{"n_layer": 12, "d_model": 160, "n_experts": 40, "experts_per_token": 2, "d_expert": 128, "d_shared_expert": 0, "activation": "squared_relu", "moe_layers": [0, 1, 2, 3, 4, 5, 6, 7, 8, 9, 10, 11], "n_empty_slots": 5, "router_score": "softmax", "normalize_top_k": false, "routed_scale": 1.0, "balance_loss": 0.00281, "balance_bias": false, "router_z_loss": 0.001, "init_std_router": 0.0113, "lr_router": 0.000884, "vocab_size": 7648, "norm": "layernorm", "norm_eps": 1e-05, "tie_embeddings": "early", "optimizer": "soap_variant", "lr": 0.00581, "beta1": 0.95, "beta2": 0.99, "batch_tokens": 65536, "seq_len": 2048, "train_tokens": 250000000, "steps": 3815, "dataset": "wikipedia_en"}
Below are experts of layer 8 (counted from 0) of a mixture-of-experts language model. Rows are named router (the router's row for the expert), up (a neuron's input weights, with its number) and show model dimensions 64-95. Each number is 200 + 30 x the weight over its row's rms, rounded and kept within 0 to 999.
After each expert's rows: "comes after" lists some tokens at least twice as common just before its tokens as in all text. This comes from a sample of Wikipedia text that the model never trained on. Tokens count by the router's weight.

# expert 25
router,234,217,181,206,160,203,210,171,254,216,164,154,231,210,172,222,204,251,251,229,193,182,247,196,226,203,158,221,232,263,185,191
up0,231,206,179,225,178,215,185,177,200,182,232,203,220,123,226,195,239,181,184,222,256,197,201,235,173,225,122,215,211,181,155,229
up1,203,236,197,255,228,226,148,194,201,155,151,221,182,210,213,176,166,230,216,218,177,204,174,161,214,206,158,230,228,186,218,180
up2,199,165,203,223,202,178,227,201,221,188,202,200,136,257,196,203,216,175,220,204,228,208,239,167,236,237,185,230,189,173,169,239
up3,212,222,185,196,192,173,130,209,228,179,230,197,196,181,241,245,127,212,234,206,202,207,246,219,180,194,208,186,183,213,134,204
up4,199,222,257,186,222,155,148,190,220,214,198,170,168,238,213,179,244,172,222,237,194,209,252,214,245,168,203,159,215,147,184,183
up5,161,150,215,192,143,256,215,213,180,214,218,170,250,225,219,132,181,225,147,178,219,184,235,131,215,162,236,235,205,245,177,213
up6,200,193,207,200,221,196,201,215,204,181,190,209,187,168,168,175,174,224,225,227,179,197,206,202,214,234,221,239,248,232,169,164
up7,192,227,197,199,144,228,159,189,213,178,204,159,188,226,215,225,203,209,152,237,213,223,209,128,168,199,219,180,213,239,205,204
up8,228,254,184,180,190,226,233,191,220,180,211,271,233,170,200,247,203,214,274,232,204,136,164,219,207,209,171,237,211,207,141,224
up9,159,151,187,213,172,203,218,209,212,177,211,231,228,208,162,215,216,175,245,194,194,188,193,143,181,186,278,218,185,223,216,186
up10,206,222,202,238,173,188,245,233,224,173,156,166,186,187,179,216,223,196,249,217,221,207,175,148,213,190,165,177,179,175,223,182
up11,190,185,202,203,214,190,203,190,174,163,209,166,189,242,201,216,167,262,246,228,165,202,157,233,206,170,220,183,214,162,172,231
up12,175,208,235,228,254,140,209,133,205,201,193,167,253,164,171,189,167,230,186,170,193,170,146,198,169,172,214,179,193,214,156,212
up13,188,227,173,241,162,196,226,234,268,239,211,173,204,193,179,218,229,207,170,138,183,216,192,158,215,176,223,229,168,194,190,210
up14,194,142,224,204,226,177,162,207,221,183,210,181,214,167,148,227,191,239,229,227,199,216,174,203,171,201,132,205,222,235,244,238
up15,227,163,185,159,193,219,194,179,240,190,224,147,215,208,207,248,218,257,179,210,197,196,206,176,185,202,208,248,169,146,213,215
up16,180,212,153,223,179,171,219,176,218,175,169,175,211,194,243,159,156,142,165,211,134,197,269,242,217,190,215,171,247,181,183,248
up17,215,221,180,283,218,179,177,223,194,161,208,176,127,197,201,212,180,237,187,223,248,148,193,175,259,211,157,216,180,203,251,180
up18,218,214,241,181,166,211,214,247,226,175,177,135,165,164,279,199,205,175,239,173,157,220,245,190,213,222,188,196,261,198,187,173
up19,202,207,169,155,247,149,200,217,163,220,170,185,195,208,158,214,154,208,176,154,202,228,160,205,244,174,195,248,187,227,186,199
up20,224,181,243,189,215,153,151,200,239,188,164,194,191,210,214,183,214,231,261,207,133,235,200,198,199,162,188,206,224,233,195,209
up21,215,207,208,237,208,184,234,210,236,199,196,167,224,202,277,179,174,238,191,199,219,187,216,209,236,233,130,280,243,192,232,214
up22,262,203,186,207,205,225,214,192,178,225,200,195,182,152,219,200,179,177,261,191,212,208,217,158,219,175,164,206,203,227,187,209
comes after: "|", " |", "-", " |\n", " Total", " Reg"

# expert 31
router,209,235,243,211,171,230,228,136,229,216,203,173,226,218,151,230,225,205,242,250,188,165,241,197,219,179,163,228,218,236,195,171
up0,205,183,217,147,172,240,194,173,251,173,174,217,221,181,156,184,203,247,267,301,186,205,180,202,151,198,186,168,221,250,172,195
up1,236,233,197,213,149,177,199,196,177,152,175,206,153,210,167,186,201,197,174,206,229,171,180,228,222,200,212,161,131,182,233,199
up2,181,192,192,195,186,155,163,209,182,233,199,208,218,151,213,202,211,192,229,209,187,204,171,263,208,208,257,192,265,227,247,234
up3,244,193,198,189,218,203,226,186,185,250,184,216,172,195,170,236,178,192,211,232,202,184,181,180,216,218,163,190,214,165,214,229
up4,208,202,227,206,186,200,167,217,240,206,208,241,191,240,183,215,247,164,195,179,221,193,201,195,164,195,210,197,235,193,245,229
up5,211,234,213,214,200,190,191,174,205,167,222,193,169,195,174,271,176,204,208,233,237,212,183,210,205,173,217,217,221,163,169,174
up6,202,167,255,173,213,264,176,199,204,208,262,227,180,168,264,222,164,190,172,228,211,178,219,149,213,167,134,204,256,288,183,202
up7,201,236,188,181,168,204,196,216,225,229,205,199,146,182,179,153,255,186,166,273,212,187,206,206,251,218,129,227,240,223,198,203
up8,201,164,209,152,234,159,224,213,172,225,230,162,168,145,166,184,248,185,226,192,182,218,203,227,206,164,180,183,150,275,214,147
up9,242,203,243,211,205,188,192,167,236,208,211,219,225,242,234,201,195,161,224,248,226,200,224,202,169,184,210,230,181,248,166,192
up10,158,234,230,216,218,202,231,226,199,202,134,154,174,192,194,265,210,218,196,152,245,175,233,203,198,192,145,176,218,158,187,196
up11,228,228,223,186,216,184,211,177,243,229,184,249,176,213,164,151,156,169,207,187,159,196,251,230,170,213,198,253,232,178,151,182
up12,246,207,210,201,184,225,194,176,228,160,152,237,260,204,151,175,231,233,193,197,168,205,208,248,204,202,193,214,188,239,252,177
up13,179,226,242,192,188,172,171,177,163,272,248,219,191,172,232,230,219,242,195,210,188,187,224,179,217,197,210,149,156,167,251,205
up14,175,224,155,197,214,176,104,161,211,221,174,208,207,133,193,217,153,205,207,215,228,275,220,179,168,152,210,214,197,225,271,231
up15,173,163,197,235,170,234,210,204,194,156,181,184,198,183,178,190,155,186,176,211,189,218,191,230,210,256,187,175,253,170,174,212
up16,185,248,188,195,212,180,234,189,195,236,230,160,295,203,207,184,203,232,195,154,247,223,179,169,228,229,162,186,177,177,211,234
up17,198,208,166,211,152,165,169,272,205,188,213,188,201,235,180,222,197,200,229,241,222,177,185,210,195,245,173,184,147,268,202,182
up18,211,158,233,183,175,169,201,226,222,159,238,223,182,231,201,206,229,219,186,150,239,232,220,244,193,194,191,178,173,149,199,217
up19,212,185,224,167,170,205,177,188,213,190,192,194,151,191,186,206,286,216,181,163,185,193,212,167,226,250,135,189,217,205,191,197
up20,221,191,189,221,175,210,233,145,207,195,191,213,185,177,239,182,267,176,190,249,206,229,254,250,251,207,183,142,239,188,160,225
up21,223,215,218,253,197,174,222,235,203,274,171,176,163,190,274,189,207,209,214,211,197,213,190,209,162,217,128,213,164,145,266,172
up22,212,229,156,158,164,130,186,221,177,248,217,153,214,208,120,170,182,215,177,218,182,177,198,160,210,190,174,193,207,193,168,126
comes after: " of", " in", " the", ".", ",", " for"

# expert 30
router,218,226,200,197,140,224,206,166,231,236,183,173,229,213,192,203,201,219,261,247,184,178,211,171,213,211,170,227,251,246,176,181
up0,189,234,257,191,225,226,273,157,233,232,145,215,189,189,227,149,166,205,236,181,146,221,203,158,147,228,186,244,189,184,217,192
up1,167,219,227,168,158,177,203,207,237,220,202,199,152,248,141,204,158,211,205,171,195,174,185,180,215,196,191,244,238,159,208,236
up2,206,205,173,212,176,235,162,244,230,175,180,218,231,181,198,182,169,236,231,205,153,207,137,158,209,245,190,186,229,260,164,268
up3,230,240,179,224,229,202,258,189,268,130,209,209,235,180,195,184,186,231,221,177,161,194,203,162,200,224,229,182,205,176,173,172
up4,179,218,204,164,195,194,156,201,202,158,135,132,201,200,171,197,210,200,242,205,233,235,231,153,251,199,200,190,199,198,207,135
up5,179,237,217,253,124,153,203,152,248,189,169,180,195,232,237,180,173,215,171,190,167,169,191,196,208,217,169,234,223,236,191,177
up6,174,189,227,147,194,204,201,188,222,219,205,187,183,232,216,179,262,197,236,185,234,157,234,216,217,156,214,273,252,157,180,177
up7,191,170,191,225,147,229,204,187,203,210,182,221,174,214,183,204,166,163,162,213,198,209,180,209,184,187,163,190,204,246,204,236
up8,176,183,223,195,228,202,171,214,212,179,139,196,166,237,199,157,179,184,239,227,135,168,203,197,227,146,175,205,172,135,168,243
up9,249,226,238,202,215,227,192,188,175,254,180,173,229,200,171,226,172,242,200,207,152,214,228,150,211,202,219,170,196,225,156,153
up10,186,238,206,187,199,183,218,155,182,188,202,204,153,203,217,230,201,200,181,233,149,205,231,215,172,179,180,269,222,242,197,215
up11,203,219,251,191,183,239,155,183,202,221,204,198,158,214,159,167,173,215,224,226,190,229,210,192,234,276,204,196,203,207,180,227
up12,240,253,238,178,154,176,223,190,212,183,162,142,144,223,250,167,174,192,206,239,199,169,175,201,237,205,241,184,215,193,234,206
up13,181,184,213,190,237,284,170,213,211,219,154,180,204,168,223,185,207,214,240,204,139,168,156,183,210,179,189,209,204,167,189,145
up14,184,213,224,237,146,205,222,238,168,192,230,247,171,210,199,209,229,236,191,216,188,161,204,238,178,177,235,225,148,253,191,164
up15,194,252,166,193,190,218,191,167,164,162,163,182,202,227,159,236,169,212,260,209,215,202,214,191,194,203,196,271,187,224,263,219
up16,187,175,175,183,236,201,177,190,247,210,161,180,221,224,168,203,239,191,196,159,219,224,188,180,183,232,215,257,190,213,187,219
up17,184,218,204,220,219,247,201,206,203,226,218,193,195,225,213,152,204,148,210,220,233,207,202,190,177,207,181,183,221,211,168,230
up18,233,152,213,197,195,187,217,175,201,229,198,227,191,240,215,162,187,249,118,257,179,284,198,257,227,190,171,248,177,207,210,184
up19,184,227,206,170,141,240,209,200,159,192,263,162,251,238,256,223,177,234,192,214,184,185,211,216,181,238,215,169,169,208,206,226
up20,192,197,234,155,222,261,238,207,206,172,220,179,205,142,176,202,225,240,170,263,252,200,216,149,202,196,147,217,276,152,276,194
up21,287,199,218,200,225,197,181,223,180,244,164,216,245,251,202,154,200,188,154,147,183,169,245,228,251,244,181,202,225,184,209,186
up22,259,193,198,223,175,164,183,172,171,167,201,261,217,143,227,203,179,177,245,174,191,142,166,159,235,178,224,254,165,195,234,227
comes after: " |\n", "%", ".\n\n", "\n", " %", "0"

# expert 3
router,229,230,258,228,179,247,245,159,239,235,190,152,229,230,177,217,215,244,235,229,173,183,209,185,230,197,178,219,204,226,192,179
up0,146,176,243,172,157,226,167,220,251,197,179,174,186,185,203,195,193,185,227,211,191,196,227,228,214,179,172,179,197,173,156,236
up1,173,207,223,177,187,168,207,200,172,146,198,234,171,218,182,186,232,175,231,168,158,159,211,207,132,176,159,185,246,202,186,141
up2,230,201,174,154,207,212,238,215,247,240,182,160,162,223,169,185,241,234,255,201,147,192,214,177,158,198,178,208,223,228,242,193
up3,221,232,223,215,226,186,228,252,162,156,213,218,152,178,149,203,182,192,213,180,145,186,212,158,208,180,136,207,191,231,229,193
up4,186,249,273,192,212,208,223,170,186,175,140,195,249,239,192,204,194,264,195,212,200,241,179,240,184,182,192,158,214,182,218,146
up5,223,158,221,153,222,228,253,203,172,170,244,177,195,193,141,210,175,194,191,171,231,208,203,184,167,143,191,227,189,228,223,195
up6,231,172,231,185,196,180,190,208,198,205,181,230,166,192,181,202,224,211,215,226,199,158,164,248,160,185,246,167,172,235,164,153
up7,170,195,232,215,206,250,235,185,175,202,208,218,196,195,201,188,248,147,221,209,205,213,97,196,182,177,168,199,182,172,224,184
up8,195,223,197,237,173,238,208,164,250,199,209,137,222,183,197,180,224,192,237,227,200,171,190,188,200,212,235,188,200,183,252,205
up9,194,202,241,207,260,193,199,226,253,178,199,169,183,206,222,179,231,192,221,194,249,174,200,161,172,243,170,179,195,219,200,159
up10,230,224,154,182,138,192,252,257,242,202,235,209,206,230,186,236,183,257,263,181,167,168,148,211,192,203,211,175,207,214,207,193
up11,194,185,201,156,157,246,204,215,251,197,250,170,209,214,251,218,208,173,201,208,226,153,186,190,196,221,189,157,219,155,149,180
up12,215,195,218,201,219,213,171,191,202,215,194,190,200,229,179,149,241,240,225,161,194,193,197,203,198,174,206,144,217,185,233,236
up13,215,171,198,194,195,194,155,214,219,157,193,188,234,113,179,206,232,189,212,180,191,198,193,215,173,130,193,246,204,188,193,223
up14,197,186,210,141,164,194,155,237,231,199,213,207,235,232,232,150,226,202,178,192,203,170,273,197,134,189,250,219,214,237,161,247
up15,239,197,203,175,196,177,194,184,229,182,219,174,250,227,186,221,184,201,232,232,190,261,208,150,220,197,182,227,228,308,225,216
up16,207,174,248,285,238,228,211,194,247,180,175,188,197,250,244,203,265,222,171,207,178,197,237,207,171,191,195,206,234,216,222,189
up17,254,139,210,193,245,201,252,236,184,184,162,246,266,252,197,191,228,223,216,202,177,173,202,222,158,172,176,190,179,207,226,191
up18,202,184,168,179,251,231,198,182,223,230,178,131,221,217,188,195,221,193,220,192,126,225,210,190,195,182,194,150,153,210,184,222
up19,215,234,209,195,221,200,206,243,247,227,154,206,221,175,207,226,224,168,247,239,220,207,233,186,194,175,216,141,205,218,198,199
up20,180,274,162,176,179,178,219,201,207,252,219,193,159,182,168,169,214,229,194,179,257,204,203,273,148,182,206,245,183,213,230,181
up21,240,226,226,222,207,230,189,163,245,230,204,183,170,207,175,220,279,235,222,202,198,208,196,197,174,201,176,194,194,217,222,211
up22,253,187,218,178,156,140,220,138,208,212,220,205,267,185,201,151,208,240,218,227,196,208,197,158,212,252,229,191,161,192,246,190
comes after: ",", " is", " of", " as", " to", ")"

# expert 35
router,233,220,264,209,179,240,232,181,248,206,169,166,223,234,142,197,201,209,212,226,146,198,246,186,250,172,172,198,220,218,199,173
up0,205,220,214,181,222,202,178,238,210,189,180,247,161,194,181,191,207,198,200,237,157,251,243,217,203,205,215,218,199,175,214,233
up1,226,179,224,191,228,252,191,219,190,277,197,193,170,185,212,181,149,229,205,160,209,174,175,217,176,182,235,191,220,172,179,202
up2,207,170,218,212,185,138,166,182,214,188,167,229,233,215,252,145,238,204,243,204,241,206,253,186,239,197,185,234,172,236,177,203
up3,205,188,194,167,209,218,172,99,227,287,234,189,223,171,190,174,181,221,214,261,176,186,262,184,193,160,134,219,197,191,226,156
up4,146,225,221,189,210,242,188,193,184,158,156,216,209,217,245,180,170,267,183,247,266,172,214,253,189,217,157,188,223,243,195,175
up5,232,215,201,214,174,211,252,194,246,200,175,168,155,206,208,144,234,194,226,190,198,208,252,189,231,193,173,189,143,144,234,219
up6,230,182,180,230,234,181,175,248,182,239,197,133,206,180,183,247,209,211,187,214,224,155,228,193,196,223,192,197,237,192,193,129
up7,204,160,273,219,183,202,175,219,185,182,247,190,225,159,217,180,212,180,209,217,153,232,166,206,210,197,181,227,204,190,171,130
up8,215,211,257,204,166,174,229,190,229,212,131,259,229,234,232,175,193,187,239,189,193,191,205,215,187,200,202,207,168,171,193,219
up9,223,211,159,212,242,159,225,161,194,199,181,215,191,198,166,195,135,236,203,284,187,127,179,191,248,174,208,242,225,135,161,188
up10,199,251,183,175,232,197,208,200,197,184,239,195,219,253,178,207,216,179,198,236,198,224,236,267,210,217,173,125,214,227,205,167
up11,245,246,203,193,252,194,225,182,200,225,213,224,230,173,194,200,220,233,153,228,199,184,179,176,176,205,238,195,186,188,248,163
up12,186,215,235,223,214,262,231,182,242,204,241,232,202,235,106,166,200,155,250,186,217,181,198,257,206,192,197,181,225,207,231,200
up13,233,217,156,254,212,203,186,213,196,187,220,197,224,210,219,218,217,221,205,220,223,226,210,165,216,178,157,168,188,245,179,197
up14,183,182,181,208,212,208,231,185,226,204,125,174,255,185,179,214,166,192,185,160,187,223,204,131,199,191,187,252,259,238,176,150
up15,239,200,187,226,230,208,164,158,183,175,216,161,210,187,235,194,190,198,235,214,168,225,210,215,191,155,192,174,213,171,221,241
up16,195,225,206,162,174,215,207,179,275,216,221,163,170,177,223,214,199,181,200,206,233,194,240,215,164,227,180,249,275,193,205,250
up17,178,196,203,181,175,235,215,182,183,173,271,271,225,221,169,236,199,188,250,213,315,188,212,222,222,204,231,197,161,223,197,180
up18,212,156,186,236,185,191,266,220,259,236,242,189,173,180,204,200,214,211,188,186,124,213,209,209,176,179,123,201,162,185,245,140
up19,199,202,148,221,202,201,173,213,235,261,224,188,259,232,199,251,177,277,185,207,190,236,206,232,213,164,197,254,211,217,176,202
up20,243,209,199,238,195,220,261,186,163,143,257,166,222,151,164,228,231,201,204,201,202,225,214,186,235,260,198,166,178,248,202,186
up21,175,219,215,222,187,145,230,188,205,223,189,176,198,218,240,187,195,206,184,170,175,160,188,220,241,191,250,178,204,253,198,182
up22,184,206,239,237,170,141,214,152,276,225,207,226,238,220,184,216,202,204,181,168,200,218,200,181,208,205,219,167,206,125,113,213
comes after: "°", " |", ":", "′", "0", " /"

# expert 0
router,227,234,207,246,191,222,245,178,227,222,177,167,227,222,164,216,233,217,223,265,173,179,221,151,255,183,171,194,214,223,208,160
up0,185,200,200,273,195,182,165,207,216,189,205,197,213,149,200,244,190,216,239,155,247,177,237,232,279,114,182,155,158,175,205,221
up1,203,215,143,199,196,175,216,207,216,172,167,202,208,242,100,202,212,258,173,173,203,194,217,226,145,164,211,198,224,203,234,203
up2,195,216,125,227,201,240,201,187,203,199,232,145,155,173,252,186,203,256,162,204,146,194,157,171,199,221,208,210,206,192,220,202
up3,209,176,210,214,198,164,221,176,164,179,208,242,294,255,232,209,176,238,223,191,156,244,150,233,174,166,202,205,262,191,175,213
up4,177,233,214,206,208,137,229,187,156,228,155,163,243,204,220,219,170,183,195,220,195,200,223,129,220,179,166,194,185,109,254,197
up5,212,207,216,177,191,210,231,212,157,179,197,204,247,221,176,223,217,200,189,253,159,169,242,199,188,210,236,218,240,144,205,239
up6,216,198,207,209,238,165,169,189,224,203,269,186,206,218,245,192,198,253,193,164,213,203,199,199,190,219,227,187,264,167,210,200
up7,205,215,228,234,177,220,195,196,230,211,184,210,189,152,179,176,241,244,194,250,179,225,203,167,134,182,196,186,220,207,197,185
up8,237,218,207,215,207,211,226,207,222,244,221,168,203,212,164,179,165,174,193,167,206,123,203,207,153,253,199,181,214,144,158,192
up9,250,273,222,238,258,186,186,190,207,224,152,233,200,169,213,217,203,226,175,199,195,220,230,163,201,194,227,205,208,228,223,217
up10,193,207,182,240,189,157,193,215,177,203,177,230,208,190,166,201,160,176,230,167,168,228,192,164,250,213,192,193,177,237,240,240
up11,231,156,169,230,225,250,196,223,203,208,175,203,267,187,238,210,247,198,202,203,191,231,238,186,182,231,118,236,165,178,222,186
up12,199,170,280,195,136,230,164,195,203,229,161,210,170,227,164,202,187,220,299,185,173,213,190,194,164,209,199,207,211,193,212,217
up13,208,169,184,179,207,173,150,213,197,199,178,163,197,242,232,166,198,184,224,175,191,223,177,187,205,129,224,201,150,199,191,205
up14,153,168,267,226,207,238,212,178,171,206,152,203,161,143,172,154,255,219,240,273,207,181,186,244,193,180,186,168,224,144,180,200
up15,191,223,193,251,179,200,244,174,221,208,213,216,159,191,215,186,176,217,211,206,208,181,204,198,241,233,168,183,235,165,204,193
up16,252,260,227,214,211,189,179,221,162,177,177,185,260,227,207,156,212,262,201,228,197,233,228,186,181,174,195,172,203,200,167,133
up17,183,218,241,245,239,177,166,191,227,209,201,184,193,236,187,213,220,214,189,206,228,234,243,208,181,206,168,185,189,193,134,252
up18,196,188,231,214,138,188,178,203,168,185,236,228,222,179,214,236,237,187,227,193,236,252,166,180,209,224,228,199,172,201,192,270
up19,178,216,198,197,207,223,176,147,212,213,190,190,190,142,152,160,237,198,242,202,183,162,228,211,219,228,232,198,194,203,247,180
up20,221,163,269,230,129,161,234,146,213,197,232,200,224,175,239,194,286,212,154,174,175,203,224,190,215,206,216,178,165,191,219,169
up21,246,165,192,208,201,215,203,190,155,253,267,138,225,187,176,139,216,157,189,237,185,171,191,176,204,186,160,200,213,170,157,163
up22,162,169,163,176,176,170,169,192,150,230,251,240,194,155,179,193,202,226,195,241,192,181,230,225,207,195,224,244,128,168,218,175
comes after: " |\n", "|", ".\n\n", "2", "4", "0"

# expert 18
router,245,194,232,231,181,224,214,183,265,202,177,159,276,203,198,211,245,245,247,247,194,168,240,177,243,178,181,210,216,229,186,184
up0,168,244,197,196,208,164,171,165,239,178,185,185,184,239,189,173,167,180,213,237,223,265,236,224,218,188,161,174,184,195,226,213
up1,205,208,212,171,242,235,198,179,136,224,218,185,194,184,177,241,178,236,210,211,182,194,228,223,216,166,115,176,200,197,217,160
up2,225,179,159,214,199,187,193,227,191,240,218,217,170,232,141,178,154,230,220,230,158,149,156,243,240,217,198,181,149,213,108,226
up3,218,155,182,182,231,221,203,183,223,181,208,203,167,195,208,188,235,213,247,227,164,252,202,174,198,141,200,209,200,150,171,222
up4,185,208,197,214,201,209,224,261,199,227,222,181,186,155,263,213,191,156,151,142,152,198,195,196,211,214,245,211,228,212,191,230
up5,161,240,171,124,170,238,236,204,189,169,202,188,193,166,157,213,149,192,252,205,151,160,223,241,189,209,221,218,217,212,194,271
up6,200,211,230,199,174,173,196,158,250,171,123,224,211,161,245,250,253,194,206,212,159,216,237,235,209,151,196,132,218,197,204,254
up7,193,198,160,192,199,229,263,207,214,245,176,196,230,251,166,188,186,221,201,157,155,168,194,188,184,208,170,209,228,188,196,175
up8,197,181,197,185,213,160,216,221,181,202,207,201,169,240,248,211,171,227,283,213,198,213,173,210,225,230,199,212,198,235,205,184
up9,261,207,222,175,215,189,223,175,261,243,186,163,200,242,207,162,232,183,205,226,144,256,164,218,235,205,242,221,164,193,209,222
up10,205,200,209,208,216,148,183,229,206,179,208,216,193,198,208,214,206,177,246,157,128,232,232,189,172,251,180,202,230,253,146,130
up11,206,215,248,209,202,174,182,213,224,191,191,230,167,222,180,182,215,213,234,238,268,159,202,226,261,287,219,176,249,172,147,209
up12,233,192,196,209,162,186,215,187,143,240,276,168,213,207,206,202,149,238,180,229,184,259,212,192,178,167,172,220,236,164,176,205
up13,215,173,223,232,225,230,162,168,212,169,169,184,199,227,206,172,211,231,192,170,169,222,178,198,238,200,191,161,132,207,146,236
up14,156,259,225,204,226,208,198,189,156,189,224,166,180,169,197,180,234,226,189,204,166,217,223,167,202,201,205,207,185,195,242,235
up15,241,218,170,238,230,204,168,223,210,215,228,216,185,242,215,241,216,189,177,214,168,173,155,220,169,205,209,225,271,192,207,200
up16,151,215,216,206,189,224,214,239,195,205,156,188,138,188,235,184,196,239,245,170,241,179,228,162,241,200,190,218,193,238,227,178
up17,248,205,198,131,203,193,186,225,252,158,190,182,229,135,222,209,166,183,266,239,168,229,257,139,203,257,188,151,201,181,171,183
up18,169,173,180,200,162,232,137,184,205,227,214,197,190,191,228,242,188,197,186,276,250,164,264,228,199,172,209,282,202,211,145,214
up19,206,249,228,193,161,154,183,184,192,132,187,184,220,187,186,187,246,156,259,210,214,169,192,248,223,209,177,213,210,195,227,216
up20,233,194,161,226,249,228,218,179,256,206,208,151,301,237,184,247,189,196,206,197,223,252,183,197,237,190,208,214,188,224,208,188
up21,249,216,150,170,158,224,179,208,167,224,241,172,194,207,199,181,256,239,188,203,201,178,190,162,241,240,187,266,218,201,230,218
up22,261,215,216,261,241,230,311,211,230,194,190,240,188,187,232,154,172,270,203,199,200,204,230,226,212,193,220,217,189,182,236,205
comes after: " |", "|", "-", " a", " No", "=="

# expert 22
router,226,230,258,233,178,246,241,155,232,238,191,145,232,234,176,224,211,240,232,234,171,180,209,180,234,190,175,217,203,226,190,185
up0,192,148,185,216,209,219,189,182,239,202,191,171,217,250,206,188,239,206,244,277,181,146,247,180,187,247,228,169,243,188,216,228
up1,220,195,245,199,172,210,222,198,167,238,202,152,161,254,232,216,275,168,213,190,239,204,207,179,251,166,230,176,228,171,194,205
up2,197,232,200,136,165,221,207,229,226,181,189,171,170,176,208,208,173,158,189,198,239,156,237,201,259,197,158,232,281,242,205,216
up3,208,242,177,189,204,222,207,191,185,210,154,212,198,209,174,244,125,224,204,215,200,207,227,176,213,196,182,187,164,219,73,159
up4,190,205,228,230,245,267,217,172,163,228,173,172,161,214,245,251,152,225,193,232,202,239,197,188,204,129,218,217,156,216,236,185
up5,228,203,220,182,242,149,186,194,194,220,240,225,233,235,176,192,206,157,251,236,183,202,208,199,199,222,221,230,174,207,226,260
up6,217,165,203,200,188,228,194,222,185,189,226,211,223,240,196,243,174,227,234,235,226,240,174,232,159,228,215,216,218,241,188,212
up7,224,143,267,263,225,231,200,164,220,215,255,233,202,244,179,185,169,183,197,224,199,207,214,218,235,135,203,158,123,137,147,263
up8,221,158,246,164,201,236,156,189,177,168,188,187,185,158,183,246,192,228,160,150,251,209,191,197,139,186,203,223,220,195,250,186
up9,229,171,173,227,217,247,250,235,206,232,207,244,212,157,189,214,195,244,186,240,167,228,233,204,208,171,202,192,221,163,192,215
up10,176,162,212,199,165,211,141,161,163,182,123,166,209,201,181,171,182,180,218,235,185,215,220,141,234,170,196,238,194,197,223,191
up11,206,244,187,229,216,203,198,229,207,192,231,237,207,188,214,192,191,291,208,183,190,206,208,199,231,205,189,272,248,160,167,171
up12,206,198,264,218,175,173,127,211,212,208,200,213,232,168,220,179,246,243,202,234,165,178,207,160,197,217,225,251,157,212,181,172
up13,142,208,187,169,160,190,225,153,154,165,196,237,185,261,203,251,227,225,199,180,199,163,223,188,125,178,196,157,195,204,254,171
up14,212,210,167,156,196,203,252,160,203,140,197,237,242,204,210,263,276,203,247,170,141,224,157,159,144,235,206,185,154,179,220,225
up15,250,218,217,172,166,157,191,154,192,196,217,155,213,238,190,247,183,188,205,250,162,275,158,205,218,236,186,209,191,187,245,228
up16,252,208,216,154,118,187,215,168,198,201,164,232,184,198,203,183,201,194,199,229,227,197,227,222,221,159,206,229,211,176,161,152
up17,215,208,192,193,198,193,202,220,231,229,228,221,223,241,144,231,202,237,161,204,161,244,222,156,194,170,178,181,201,185,170,195
up18,179,177,164,225,202,160,223,178,158,155,167,128,215,178,212,178,218,202,207,193,187,230,225,211,219,187,269,212,167,200,234,174
up19,147,185,190,206,164,183,240,242,229,222,175,117,249,244,193,231,240,228,166,192,266,199,216,215,236,188,184,214,172,198,175,235
up20,195,235,201,230,212,201,228,223,191,215,177,223,213,158,186,146,224,205,230,186,178,197,238,194,161,218,165,201,219,179,203,220
up21,168,198,247,251,197,269,147,227,172,190,168,201,219,201,211,223,244,190,203,161,202,180,183,242,211,230,232,262,162,150,228,215
up22,257,196,256,188,171,185,179,208,185,198,217,197,208,261,207,226,187,185,221,200,223,202,188,183,244,164,213,174,161,200,287,213
comes after: " |", " as", "0", "See", ")", "8"